Experts of a small language model.
Size: 14 layers, width 384, vocabulary 27510.
Experts: 64 experts in each of 7 layers, 80 SwiGLU neurons an expert, 4 picks a token, a softmax router.
Below are experts of layer 3 (counted from 0) of a mixture-of-experts language model. Rows are named router (the router's row for the expert), gate (a neuron's input weights, with its number), up (a neuron's input weights, with its number), down (a neuron's output weights, with its number) and show model dimensions 128-255. Each number is 500 + 25 x the weight over its row's rms, rounded and kept within 0 to 999. Numbers have three digits each.
Before each expert's rows: a language model's description of what the expert responds to. This comes from a sample of Wikipedia text that the model never trained on.

# expert 7
It responds to: Foreign-name vowel pieces. Single vowel pieces, mostly word-final, inside non-English names and titles, such as Bnei, Okwu, Annapurna, Eurycea; also dollar signs and where.
router:479493491463526530546540510519501477546492503528529522499495497503505489518502528493499498487540470469498490534484450513494529479526488477495536461509532481464515457488474512510476559500528481494502515543519468516468527484496530512492526470514510485476502494449532456512440493539473502487492535515456463468513477508529522494515496515469524523550497517525469526516494502522482514545565
gate2:447515495475449494475499501469493498497466499500508497478481522469471512451525526498493467439497467480475492487510537511486518508504518492513518493465486536491471531507544512476541447493516503509476492541513515495481529536498520516516558464499478456473490527492455515465517455494493468534451477473519504488490529528468507471482572553510521523437508468563496473511506491452476547491495
up2:504539523493484481492519504442530509483499469479514512491507515488502504511513478487483466483499523488467492503481499475479558550506507517525528524474522509484523473523533491484512439510543478485501512458471533498472528523502506490551491527497464495530512529488468485489489478480491504450463505543504526506538487506463463513529543537476528499496502551503525453520520495489520504504528
down2:468484485478502516502464520482479513497474506490500517494512494484515464509496498522533504513511447498534583526539539487559490500507532561462475503478469504492551507545515506513526503534465512514492492533513501488512476445495488490520469457512488501488455485521478482478520484543499460534485487493496502518543483489484503519499507497492500523539521505494443500497472520510499542504484
gate3:476551563503482462498494541484474485505492500496485539492499492501508523475549534497503508493512560484490531479507493465524484462473516563492509504534506535499499474522549473517457459511480510473472510473491481493507432522480508507497503464484505485501492500514498523485498467505492469524523469508495546538532513505523487511486505520510529492492483515553486494502483518483526516464476
up3:520549452492529524523497479491523511501499526503520485479479500524498513493526491504485480509479490492509502472491517473489488517488534482472487522484460529510495503462490487539517555463464441487494447497475501460503513442498514497497473461509497505482490459496529531499437539512546493516452495493488500433517483531468484459519445514509515507478500475524481498496496535511460465500544
down3:495496462488500484503462470552527509528452490491514497522505504491452526503499496475505450494491502444487438491522493497454484506529561472515510488486501484522557495502467486504544534490480505487455545508498522469489523522516523514477489471498525477493492508509505478528542488488483494477488452508477494522489495503519457495509482520506464541485504486495441451503516479524446516485500
gate4:520485479526515494518507491531521520498505478512492483502456520499510455481490466529473504482560491484506466539528488485516509492480562473489459498473466484511532487498521475499497461462511458484453487474497504458448523538498461498508455527519521462545522530538486535485496496476521508509538446499552506468470517529475538543524517513562521516531526564514519549484481512489533505488469
up4:492507495501501474511539503482476542474498475459519514483499470456493480554501531546516512523482547483497479499535479503534548518459476470511478486503489508473501520465474532494478521510466446487544489551494468526483498490482492509462509492517487478492483509487537493497448481508495496493523495508473496431494547516513517508468500464528538494525475478530501500536500455512520434516500
down4:520513506504526514496466494496451510511469489472522492508503507513497534471524508561479515503560499526458492482482477520577484508530512538480472484498508468506533517441528507487517492508528499520501489483501479523516498479541439531498479495487515503448472542501491489529499497462531526518508457458497516493533492469497538447465472490476462506531506501525500489488528497478491529507505
gate5:479484542538496518516459496446496485509508492500484513522534503503561484454493467471517472544461491523487487533506568484470501482534543534492526514513476590498510490514522488471473492517523530478507492482489508507474549501489491466475492512508470517543504492536505499494522519501508539496500510506506530504508540527524550470491558517529563476445516536481511518457467519500467433571448
up5:480525524542487484457484517436509506505494481496541451465452466506455467457468507519480495525474484536506495499520509475554488515504544492508453554527485459521503509458504502517511502502525452527452490536500505494498488516448463497496456495513489477555507472486534471489475485501479499500532505500540532470510528483512490507481526486507499456513539505492491488520523476487481508495503
down5:529505479542520575471501507497459529484432523542547479514509493521487495480504508483530488505515514512510484525475483476465506496496493510503499543526507449460486485440503511486510508517495475442469483503530479475451524508487526475495490481481499466461514513503541549458501529476529516504460505520527509497492465521508511501457457486472494509481527495504485517536513481503509502516483
gate6:491478502512474466437538469477477506476565507482510512547441527487489530550544480488498508468466519528526511486496469497500487503513510463484483532521526505471494496473544468471507480459484492512496520535479513528467490534466481479490503487485500473498541496499496487502515504494519485491494502503477498520484513508496491484488487486523506495457496506500498517514541521493486525501496
up6:519507515490517506524526485520527487479497531501467548571518486498532487473472490456514480508502486523504534514511546479571488507479514469475519463494475546479516482490515465484505531509504504476477532473515491469495505499495502471484447540502486522491454502495550572517543568508497487489502528499518482473466498492532471507514533508501502494518487480487532534496497529489538498516493
down6:505442444519502527481501495474479498535520505528539510471533489474518497534479513456511481500540451496494501481496489522499487521498516479509461484463494495551508480504460488470510528485517471483453513500518555432498502526533501511435535464499478517502512506513544489526472545477502453499498502475493482533488522499483471481521497485516510478457466480481491479515477500535561494488439
gate7:482515478502533518483499494506490508533464497508483515511518495481516512535496490489532502474539507488501512509484493472506497483482525540489515449457461488512474482499512477452475520479529524510550474555478509504516488519490501497518504510456507534464519534538477501522519447504496472500483509501498459530488482503491502490477470514451507516498499464489496520516506472541493537469474
up7:501494499471464508555522536432471501529492549466495497468496463512474453525479474528472534468483513449493491502443497469495496497533564503482499468505502494519480497520519470493503489496470471562534499502477516496525498513522520489528519511545518488496515483519491546487509483468479470495483479506516528510503518501500463524479511475502531462483506483555473493467516516473538468515484
down7:482481502491443510487478515502444488516479479522525532516505502546515508498481528520524474480505436498528500499540525484544507483503552453537489509467518535521526501506486500482509476500507487514523515521503499467458487514502493481512505449464443468517504468529540512500521452456499529500467461498466508487490448514473488529466485510479496561519489469493481556452475511476514516476491
gate8:526518480458476495466508502460551545539500451534512490468531515504485490522479509519515537511518521510533486517480479510504534561500493519437499525481484517498489476527514524537514542511480497485494524531467482477484488513512540487513513492455523448518524525520522495523476506481497501500512545512515477530492526513519521496552448536470495504503494454488488528503510446496454475512517
up8:510481513495475491478503476479492456493508498496545487500509539509482484457500456508500500521518495538497501540489540488508487516489486490505506469474490514527458495522463506498488480479531504516469520448493575513481553516454462496493466505480482502496507467517503556484493484500482470502506504495485518499478528517509506509445534480492516483502510521530504489472499544482545500516474
down8:486470531496453526497517489500520508510553525501498471507474523512565526500503489523491512498519459494520498528480522500491513447520511485562552506506535552544481498505457481472464472512510494465495522441502493463513497508498478491530500519526515489473540535528501529504491524466469478497524528500522516523491477527507487482506489494493498547491506521542527524492456494480493477487521
gate9:509510519523457474506520468499492535497520466465489488533464501528513523485485501521518498496501515520508517507488495499522555486499487477486543496525470509535485466543502513485482495498470453517449500449492491542524507512541478506462453445501458506506491471513525479506540516527478527533503525469493511484481499542495487499511539469534511496518488527517447516498484477506470483483501
up9:462523536474502479511561488480514479492519534505488471478504483503481481498517540487501481470481516494508465551465507489468463482499504499503478504486492531505522506484506474511537476501513541515546487500497496479471454468525510490472461517531527524524475506522470505495494510478514488470469546502503496477527533507523533511481456485469451543456520539505505472523519460483497503531488
down9:471537482511515489495488501496477469499548506466514472533525485479503506480536558528495490548444535498445475513542526495490543513495545451495530536486535463482539525543500488485492474457497499518540487483471505486460545515467505490520489507524506485511504509484486474506430534523484529473508496483491535504478516494491508506519512514501512416464514481470490549494451491496517551474511
gate10:475528506523538530525504535450511534507490539509513491480501445492525473485494510548518480537519495497534521536495504517560486452486538531482474558514519444512474524504532449510492478515516479498512509542514480496537485450456496512469527484481533512497451518528516498494502527522481511471483471481525491479482444521494485506514520457457490518490518527509483524470539510472499483484535
up10:467498533471537503579510509563504508498507532495493474508532497504530522494496496510547461509510537517504475487438521521517457455473524499531463507516527530483527518491440495455482510445515547510487421529501501500482482494475491498456508527493491513528504463504506519473513492505449479481488515537518495508451516472470529497468492485527476521491494510535487548490491516512497547512511
down10:481470501479521484511478498525537532534505511493514514480472528479489492519518478495499500478439488510540497511507504470473498512453532505493515496480460470494498463510483534466503548495446523519473527453506497504501472521508492469508515458508501480480497473525468530494494491488495448515481525497513515521454441473492483514480479450498495443461497493444506488469515505526468516478479
gate11:469506468518498539525438492517512488513515491505492499468490487465527502513479515493449512488508508480500512507499485483454532509449513527560508506498515521512501514489499539528501513482502461510484492530507490488495468500466476517519496503489510486479517478471509527499495527473513525478505468502499505519553465536443485501474477534495474516548558485474514556491522505503474487532464
up11:508520489506552482488533516467535486531490519490526494493468491509489475493475476493480468510504504511521511456496492539490511527510491496526497476518520487482517464524496527485450487512513461461476467509456509501527476450454511472485477483464539504489482468474512517556496542476479427518508472510516499453509520506491468539512508487465489482502478481502489504483517500532501501511507
down11:445490514546465454453461493469524475473508490492491524524495551499499479505465507505498540482511452495537490487480520494480499466498518502501544527479520475478482533490557478436531503531523523494514500496483534490486478467538480464491524490526513499477462543494500539505505505491490503513514528503536532525492473521462491497502484545460516527487483532499515505465513495511495477521544
gate12:524474492515529494524509540495513531519512490584469476554481444492529479522497498511455487530528507487536492528519493529525512505533532505493480506519505472484509519498485446501479424537510449494481480513508482521486556485566521508512485503524488503470437488511494477539458536524453504535446477483427549538498516514468512497513492493481488507481519482530500507466521504492512498535514
up12:522499448456500523498535490504516524484483509436475474521520466472503547514523519476525476518462525476456509528495457454534466529501518536464487554506504501525511471546534508519521509525464529503475532529523473476508510501534525504485506520512508534471493497509509490475534492515527469472497499530544473514504489466460461541523491525526500506485501504465536488493540509538494523478529
down12:483498496548489472531505476453521480508494502490486496495507544461505531534521492516512486498496474476493518516475485559476472509498496537528533524479510561547488508493483545476495513519531516557469506473489498478470540555459487505484477532519546531513491492508548513507469479510533503482465531535540536532490502479468528491525505483511493497487518509481508470483494511466491452496509

# expert 6
It responds to: Possessives and determiners. Possessive pronouns, pronouns and determiners after prepositions, such as his, its, their, other, 's, one.
router:481499533492505515531500524477524493557512503532492495475468509492501494513513563531473534434513457516489523556474482515478501481550469455507524458471524494544493486566455518500485499505536505529516503534523489525488520469505515491521499494533507450492507462491515473513507500538494497486499562542515454472498481511486541504486517515488548529506535466513484481527484482532480494541531
gate2:458509463422530481500488475472481497512509475476503528509493525520499508484497487496527498470521481463506494467479479521501504508507477514473483483483524538523503521574552517474482490487524503492471507573536464482510516483504520467513496474533524492473495492511532504474506485500495539522517492515500437534516485468512478496485564522492504565484528508496497487461496500498491538484512
up2:509509465539541486521548470446503509498530469503507493485490482494508501515489497473495520542519487473463532465474479426497489534514480494528494535479517546554466524513554528461526543492446544489504509466467482471487500540503505545459498508490478507529510491510509492500494515504508495545472494521441487490502489534516501503474517478497504559489545517525498505502472492516535527470480
down2:542492474505507474481493511505506503496534493479462463495504548486553462534522453512494502494469566528512536553472496535534475501492492464499475503457501485476507514522496493469496537534476500536492528496528503449480520532464546494533503497482463522521486523513539478544502539520529493488506501506491467525493490470517480492494443452509461518540500529490530497491482528479479515532509
gate3:488530521522467455516492556540538538488493522496495496487460517500496496479547527511495505505530487524505553458494484523475501512459509483483457451475511538505481502501475500468527514470496527491525514471506501462487475511500523495480472489500480536472515492507568456495532495462517484448487506494503519574482523467485467517462492490474485555470472517552496498505500466463497508530519
up3:526495487500491524485486478528485489452500504486523520500476470457505522518525509507533533481519501443499528510509508485543502487559518522468518561473499531524459472498512496509489475466517508520525509515474505489519513459497514499528504490479547527504520512465468501456485472538500560459520482503525459451502487562494522483501511502484521490433542495453492460475541511533538484507492
down3:466517495517487495530510507522487485503473438512466487462495516511482497526481520466489501514520453520510466489495518528464472497500482519491487527516506505486506566486480508531497499557472506514479485509528512453528514516528488532532503544537502475525474515548471505519528509505521490469496492532499503518486485499468491513509491500498514471460532507488528506499489447461477447517520
gate4:493510501523495526484478526466478455486514486499502503497489516483477500502492478484502471486544463526497504509537540475469481521499492474531457499477478499515448485528500476504563487488515520525537562499509506493519463480472461529495494447497521547496463497545536449491555510460540493507500519533541481487521512514502445487471526507487471476522494506495500443466483494457525482536474
up4:464493490509493529475544464524516470535511483538523544494526490485503524476482506500506495510482490501521506467479490505479508443502514484512467529477520446502485502505568541450489495505498495532518472489542476502468509522527475516504535491516478495522510506484486454502498474519490504524494505522489508519531489472509524498482494471507511495488491495480507509487465527557487442497490
down4:522504521515452478499498513479510484506501569485506489538506522524490469484565504478504506468485434492506494538525505450491480511479485535481490499527551513483493535500484496510475505505538518469504502470501487499474500532479513466467508539503477486533461463500500486511502520494523521481503487530496488509460535498516472512501481502529510500488504512494470497496510476463490501484513
gate5:529509500529506514472480468516544501494496470504457543519494480524515517455486530512493513535462514487509527568522498543529490498518478489459487497495532522537462473472574505496513509498503446487547480522502490517517499533523482506537493493460500529478534521488505538485505476510521495539499536480505460481528485508525482504524481486571463522474489471488448445526498478507554541478484
up5:517481468517474518542492505530492499495517448483503529522494471494479562486529483475509493493538493508475490505505509510456489506482495548523534489487459525495524508514448493473515504489464523482478509466476477514489503474472461483511498474478447474517502542503505537468496484489446460483522493512474543484510544485508492522502469525516479509543483495429473523491516464479479500479496
down5:507428489495469507534475460493521502492494491465467490465453517500477496500508507466507522484535493513493524503483519497451452494482491504530504493519433493515469483477453496491501531549504520501525478505515521497492522507526503490479455586484496478514488487506461510527496493429468496484535497505504501525494445489469466510497480501503537467505492489509453490530466475505508519516507
gate6:496510495477518502439561501509537505483538495540511460505464471482514494473490485462539462522469484515466478455509494534495483478482501468525520490549513508526499434543490521461508522481490511478509547506485468530446499552526511526483481507515480536506488472482503468524496504490446508461493497513511464469540494503484509508485465533462471464484489495471513513474507502524516487463513
up6:481487501531496492461516478493531520471533526507473502510476532501510524482519541544486568508521438523530480549479451446502455495498517508484513506494488476509540544494442487480444497504507489499476518510508510512496485467493489466524494466537470506504516539513507517527484491479504491503524517519553469501506490500546540473521482494488536517496492481549484500519493531499490559503503
down6:510441506492487485480508457469491484503493531489474494486500504510498508502482473459523488459503520501504524507480526497510437471497515482511500493453486519464479513514475484504499523494458464475518491451520512459483525525543481509524496474487504540476481527516531494457520487470491467509526522507548478483495498516504493492516474485475486500507531553510541505482490494491502465520488
gate7:487491502512502496495512534513514521452508531486492522494535509513530529495487491501511547435513449479500494462525513513501517463519548488508507528509504488520510499490512475465523473498526523502553458504509489506520490476497508481497518529502486475440523545448505500520476533505474509487532449486502506490476485494494557512504465426513493436568504512515475519542467522517479501497486
up7:522487474475478479516490540498494474499508513485450526550492504487512505487508510511534476554485523485508463481474523509517486524478494479462458504536482482534491518514522490537486472457519459491522509480541493485492508479508492477485515502488493515501505521523457522461510454507473448526479507476517492506503488508513465523503506493520487499536488513492471505496513472507477542514481
down7:498527490509498510510528535476483469476489489488520509506511518501470501499510484488515477478492507492506522482527488500510495539517475532488494503494505498515483538460505483492495527469508479544513455502498502539509511519541530518492519498525499503490468488443459501515477493527499459548511493501501495503512511512470548497508542478440501472505506495502473531524533544474531506463488
gate8:521496494538469542546523497498498498493511511498501477538503515561507520464518510515462478500491480500553532520504551492538482486513493495517512527468493481539512509551509500473482439498527505504541512541532471534459538512498492481528546494463522493538531494522538470487480487514518494481536489550483492524489522506478530505481511512525499466495478434497536460521499497497516485535528
up8:504524521543501546505522549477487466497485509500450496544513473502521490525493489486494488507515487489517524489517518507493534516508473505498549477493429557500494517552493479462470464521501494482516527520473526497511510506476503513460518466504472516499475483493506489497476559465500481438480475540490545496490548522463528510495494462522556531507448497492522575493470532545517475511501
down8:469510506498496518529486507537530516532518542525531492504496473518519532524481508511534473500494484492523455547480548483498462469465499492514465534486501526479548469527496460537529516469503505500515560546498471460487535503499491459542533485460519471508503539491503492506499510494503501470485504508520524513536430487489528508511513521513522479500453481496536493489496496517489474537483
gate9:493513499495515490517506477524425486482502513525512488547413474465474510485539511540517489518484511471461500495502495520510478520502525493499466469497457543530468478525555527437492439481507532467518482533544523491465471470533502529506476510517514485494516525520455486469491463507518517518508495488450511506481495540478444468496519464503486457468499497465470490486507499495490510494486
up9:505530538463477476481518468504498506507464548479479480446506449522469489492510518523506492529513449489503483524473511491492471505455482514524504475486504516508528519455541509519524541466531481537526505437522496472522512513493498484446515487492484557513525514484447480455474503521500484479498518529489496486526510480522499476512480487493487522490499508498488503504528515491483478500502
down9:495490513476468479508495497511516486494513486498505508518509527533502464479511503496480494506519499537518480483478559534482519513495497525526493501495482518497519533548523445488471511544491535535481481467526481493484501534575543504495497573462490523551508471508503526471491484506477458478528517518530513518496502509487494490498484474495504494488555507477515493516486476485514488523546
gate10:507512475515530495523508526500494488551484523568502515510497448545492498504491482509459504489523487548515500506520506460476454506480517504507494494486497502517508472484525494550429455483486531461518520512517477494488435523481501508514489496544479521463478475501471494484515475529503478507485479494548522483504554522506468514497510513511476503454515464498500463459525513488485468561536
up10:522509522500515494467504482482484486496445493473554560522479474489540478526465494543479517519482525505512533508492486508542507489524501521544499499475504525512525466527457461492485501491485532498511448542471537499485512513494474514533487493517488487498511527468514517494520574485481520492557499453526506559465453492437469528508460512544520505483494500478523500479493488537508499488502
down10:490544491495525490503528499502490499488475488473504514536508503505502491487521451551479466511431515551506487529470511481553474507510456484514565498479517453483486529485453500474460550469457498460518497482483514458461480480512504488480484479505483516471541525473511476513462506532520541509494477549502488474500541519492542492508508529487471477510507504528502508515521495512513516537492
gate11:513483524506508481522527491451490494478523513497563485457476498464510513504525511484512502498541491479501492505482460519475479518460508499484515470487486500494512537489480435511460517470468489470457459477500479537502539470483495499528466526477495498496510470509482489504511483465464485485487495490483497472484544508490494465518476496506486519525480488537508514487407517513475490529499
up11:532514508502462507522493496503516488513538464436457470524497483484492493459501481507502507507454484533512528493504506478512513490505481541545492520504501508490536486501546511467507483491512504490526481509475533504491507525518507503496504489505527472548516510512514531501484472515465519514499451514530469496517492493473488501531506464506503491470497476491524494518516510493575523505519
down11:500513509516509497466479514465544477497475542518510504521484517490460499528495447522504505531460541528466494491464460486480512505499516514509455512532467433496478466491520505457517498529522476490508472498514517454478506460492527506504505497507483459481485513473489493495476488494426506518500490481517499503504541472512460482519510503532508526509498502520492473458509515460469514512576
gate12:471498482530524502524529522482506498529533527525490520468540453471504482517513524485519479499517459517472469536541532542545531463543517493516486474480487499494500466503513527491501510506498475525517494530536496525508495453510487468466486521516474544486531534522517494509494481522501499512510502485470522581501522461517521537525483491471481484505513496518505479497502511532557509483509
up12:509487528515508486468535513439510490506476476507480525533492479469504527483473503445495497497523472469490477451521518517503499569550504486506534489507522500491499486471516507494503484513491477532463555455465533474495530496506464536503496514467479512563468504481497474465536502492541481469541517516486500511520495502501522491506500487489513467462470498475473489467541519473494510488521
down12:502495479485509530540494502528478490522491465469475537516418507476498539488489489507494478491516518509492531502482500499505483515482464504475501518518479522494458505447501449495481529478505494504489492496440467498547499547502510488500498507470526492520473453520491464502551496499492467508509521505500510459479538529508495516482499489555464537476515460505458531506523486471489503524493

# expert 4
It responds to: Name starts, foreign script. First pieces of personal and place names such as Al, San, La, Jordan, plus letters inside Hebrew, Greek, Cyrillic or Thai text.
router:466556546509543518515510505506520473522482541518488485450480531536513476508496516537505525498528504475459502551483479529481526489548483474493503456488554438484540446517456492493476520521525506487530517535519491517456514498502523501503517478508511503450510496482498477519471481489483515487507558504536455485481485496489533498515520524457525521546495477491532537504488506546501524523524
gate0:510496497463503515474496505480454487501530480474545506502543497523490516503524488490530483504526505530489520479495510522519480518489491476490510492539495507489516522542485476511510482485483488493514519489496503466498473503532538483488487507491512525455530490451501506517533482518496474515479482487517492501512519496521537520518530526502487522513516469539464497496509550473510490523484
up0:500503488527493480512508502451467492498484501524497495488482485514520525461501509503490466507529454539504516493533526501516456466544481464490505542524500524482495480482504459528494471495492469516512485470516530520529480438484496484491525527500508522494493499506517500502493472510466504481499500483503487530512548475501543501438509490494518547506484482506498518490569529502497498499524
down0:482500498479510499517453506494489467488511490511488530512500517516495498507462530508489528496509507526465530482488508540502466480513490482493497507491500510530483423522543507476481464458490503462559533529486500500455491475491564507493491518462493496531499507459488506471464480506449495528499515478469534534488497488513510527479503489526490516510449524523487526485503477470500526497498
gate1:480516488496537506493494490501518533492490507483497516456536509507492514501548513468513483444479510482474534509497496520498485470464520505537515530531462485475482488508495478475525514489468468510525514449544496491462527520496525490513547474505499509548512505453486468504518519527439546489488436471525490507550516499486525472515420503501500476482541459486545494498527514498480451478509
up1:549482459489499485488491520560495526514491494492510501502480488478507513542471504444491487483495513495473504521486480494519465545458513533492510474484518550484490516453509509498512558494458487540505509480561525502480518505510530490511516494458455483473547510528484511469541505503529484487526440544470471520476522545458478480510515485499518455429510497512511536487496553494470483489490
down1:509497461501505507509460503463516517492483497496492497481515489512466491555472480496466481485484533537519496484495482488455489479505500500540494495532476527468482482490527547490577500505519502509505496493541481515492468500545522495507495486528529500489494490519521491505499516486527470545476500470493505511500519486493493473497511494478511532466532488509541471528487515505495459472493
gate2:497510509546514482512512499504547518473521486487524553448432524540502507529502496544533472507473501460510510526512457521509489505459512498478475494487498479550522493496479520509479495449462479419457512483485507521491543510497499519562493464506484530503517523499489553468488442508471515522463493482533489462534505473512499519498458491477515473519489502458476515494520488495497509510502
up2:492519535482505503443511504500488545523495540514519529506489509475500520509493495518511534464495494515502503492509473485501530527540483477489510524505550502459481488519504481518473489499523517525518506499479514519520417443466520478538508497496487548512538482442515495464532525474519507521563557479495522523501532492514481442474483487534490477474456522527504507509489441479517518487507
down2:529504468503530491474510495529533554489508502525522492462465457528521502495491545527511527464501500449532513501505542488539506508561553496504465532468499507499509503483505515516475496536529465507485506506515506508463516517492552466518473485486489503516493504488493465486495489521527507481495505473508469529498481515545500536511475549506490494471480465499494468495517459522501498484480
gate3:485523458527466489504475524492529520525498483520474502555466503460523474482503460493480521538546516490490492472540486533541496516487501503484476464482506505521531525471555498490501533511499510537479493495475453537533473490465500487515515486535489554485485539506445489485474480467495484542519520463512508501494508489484495504544509533508498471539481496487479497514484474490540499526533
up3:489496544544545476502526487506470503500509508499483483506470455534477490521484521525517530499505518466465510504498459486495566513523516463520464493535559465501469477495478516527489509501474574481501515497487470515537532447514461504515522461505480514494521484462501519515476502514563474499471513554519527505489490523493445513488508505469498475552490485483498568512501515497472483489506
down3:530522504566493473522484532516533506500468474496503510503488511514514529549519496504532500525479501475560484499535484464492456500506456501496508531504451550489499530514465537481490514510491538506495468498470481469519448534515508451507491535519484484531507538481513476526514507511519508497489526535498486516513511540501513500510504534556529476445495497530492458485471510523499499445476
gate4:519473478461491470477531479522508542524490471512476521474467518481530522469516490526479496475480483474485486487472555514462483500494520510521478512492463462515505477490517515521491500562458486526504504498479512484451529470468463475521481474498511497477476479463507489465470520470490513499523469488487490468522535479493507501495535465506488500467517536447484493503458492518509438545467
up4:531496496480498543489509524480494513459527518515496483480503474519481506500479490509528533512491507510506542538488528496521507490531524510527511504502466509501505514492487473468473492515518458486528507499478531528519477500485479531512493519494507503532482475510481460519497530469480511462458460516498452488509516455483522452487514502481487537498485516462493509529469563536514489467480
down4:506501543524476519537523512536492508518503511525528487526502526480537497557482492500465480539499533486505485481564515504442512459512457524455452487500501488534483537508493477503530497518516469556479534521498518471510513467516500577476484507536501515525496492546527480511509480519496466526492490544540485541496486478494526514488460507506500524471486478487486501484495522468537544471500
gate5:505505499529532492455482495505491480464505484506466468478521519472508469497510511500518545475479491526488493507516530482494515519466486506515527482528510511494516489478496534522503541470530491447520483492496543554484464454492519511518498479455483498519482509452474521481465482472457481519517514516494523489503479481503481497489529544491541514508507522499520487513491478535494504493530
up5:509519492530547469509496529481533489478498527534493524479560498514481499479449524483458515538544534478511508501466508529517498544485486528507477500467476447492528476494498497497522512475518483478502499504463480482460486502462512516475480534522490461519464527483533500507542538521473486495524515527512499492475468523485533521496462477469534479505499502527489504468520496487537535490484
down5:481485479522475491500522511501543525477481503467519499480489502474504525483492527482491514542495472537509505516492486513528490515427499538477461539501480513476522514500501520480526520496500504523526501451501450549462486476491544491500486489521500498543505515520493569466551495468455489495507500548489528478502463483517532484503538502500550481507517475485487491493553510533512531483495
gate6:522477494497536565499526485486507515501518467507525475497457490501500498456516482494467529483493484490499528540494506484496510429458442517440513541528497519503468485499487550524495493507489463537500529528479509539516546501477500503492496479439491505513523489492500508521463512510518478515509492509533484520487467496519519508524482534494452473481528523490498473499518486496491451527482
up6:495479521497503499491552453488481542499515444492490477524477533499502515502553501481520498533451528501494494500502473499482465453494499488525473523534535521540480488506478468499498485491497483522531470502498479486456485492522488496479508439491536507540530481522483517493513508470500473476523488516535499509534513504540472532463513482513488477474510461479504468530506495485539513448510
down6:469487518489520521521468484496464490507515475485487508502512524472509513511522505512483463543500517479509551485514487500500529466505468477527466524499462511512518502505493494511520528520523500491473462459494454478521492470496478478509509503529546504544511509485460491535510533523469492526544498505534536459530537521531542497494507487496493543500532475521527534588501523500491499506502
gate7:495513476543525501500512493491513511559504530556451483477529517505480529538489512520483476533522442489508515519485514479512497488517462538506488510478475488498503506492451529565494495504510489473477500498518488482485505501537527514484504515484466487473529483512511521501537489513509498479512486521514531486508497476493492482504478528504501495514510459520495498483502493491484511480505
up7:515474492508475476518515497469508506450453521508517512507477525466497568500547560472514492489480502522479532469467504510493505434534511507519506544507508527519526512495452473535506541461508506513473445505533530517506564454489511495457488468513513539514470504490496503547488522504506504477474514511504479489533562463491449487499512530469506530465444486506532496493486527448494542506501
down7:535555508457496535472496464456470485512482516492530488519532490525481525497539482534549527532470516485489522512511477472562487498488535499492487496469475531502495522499545479491491538462474546502499486534549529511482504517515460480482512475474496503518510543503538510497504446489491479489537431469467491484481550544453459517525534534531499458486492495488457508451519528454509512451477
gate8:544529495472463519511510505522458517514493465518505454536489484504527505514496525469462454477492497485476528500493455461485521471477538470512555532498497492501517520460497485508462520463528523477489494477510499515488537516476522489474520528449568473500514456515533518526467521475511509465510501504503477495498458506496469532506443433458478518518516478453484524546512481506450494460513
up8:487510469542534462516503495478541465531466493526484505477525487526503492472476540502516489511528452495529480550513503519494507491499461517510494483453507483502506466481485497504515526504528515469469505470532523475515514487481486513527467503494505500523509543484482504523505525530511531485483501489519484542445468483493472499528520481526471525538525527552505475527554513575521519529513
down8:489524532505519533477522530518546491502508473524480533512455522494498527441431516493518505496452505521525498485483540497535498490507477502500517461451488487520542511521501523488470507441471474482485523509489508518502473526518494475446514493469469511487494493484540523470562499499513511498496523475498519544540486465506463518519512488513528513528564526511504517473491493510514458490501
gate9:513511500502493514468523484490485510529549471503481495499508513478467542537479489478490496506482486503528521501500492497455482492501563477495492521539449490443499519488487501451507473492522497486481522448477532517460501533507513496447471489487568477450469520516510496500498523514505527526533488559453511466501547484523539461527507508486536468462495472503511546485526501510479482540518
up9:470441517529540498491521479463535530486540499475496470513522502492497500553495515466496462518459496521533472497492504491503490481519487497514558493520500547526477525494515498471535533492503453545493511494516478507480499542470479519508513473520507533495501477524504510511530503551504466533502529576482481501493529507500492480493496510498508459506476502395456509545532511557496500504516
down9:487507532533511484460522513532523551467460493473495479492511461513521512520503532499502527467509479477492468521529508506461477487514459479487500488525529509487507504477507480516488525510499532496539479457499490456533506506486500480475597527514519502512446474474523478496483520503479471448543533455478515498478506493541550460497506490501529493519517506490504522505455497475499492487472
gate10:473475510532560518521517494493503501487524444512529547487512531495504495502463545539521525515529496472491501496487456472472518470484483502533535507481463471520517450496496474510482502509510509512506486532487497496486543491483515487513520511473473501481530490494456514501484495496480537431478473492537530479479526487551507522497477519533500504543523476473505461497454457540488548500469
up10:517505480546468480482504529488485568541511499523514521507524477467539504496492450525517475536535455534484520514511438490544512479477527533487496479511510493533525509487500462535475495494511490462475503468496502507494488525488439482516528558517541515481505521523566522480458507533520497508466533491541516513540537489508543492502462528489506474464531506489521492511522473565459500525511
down10:547525472518481503520513513477497464489496487513502512487544526470523509498536504467484495503489477526487480481509517518477459497518526505485470521482490514475548474525501509490463521551536495504541486497466480508495490501494486491464537502526496576536509525521493576471478469503508497494475499448493523564500487524502477519501435440484469460517476488497504522505463464514518455509520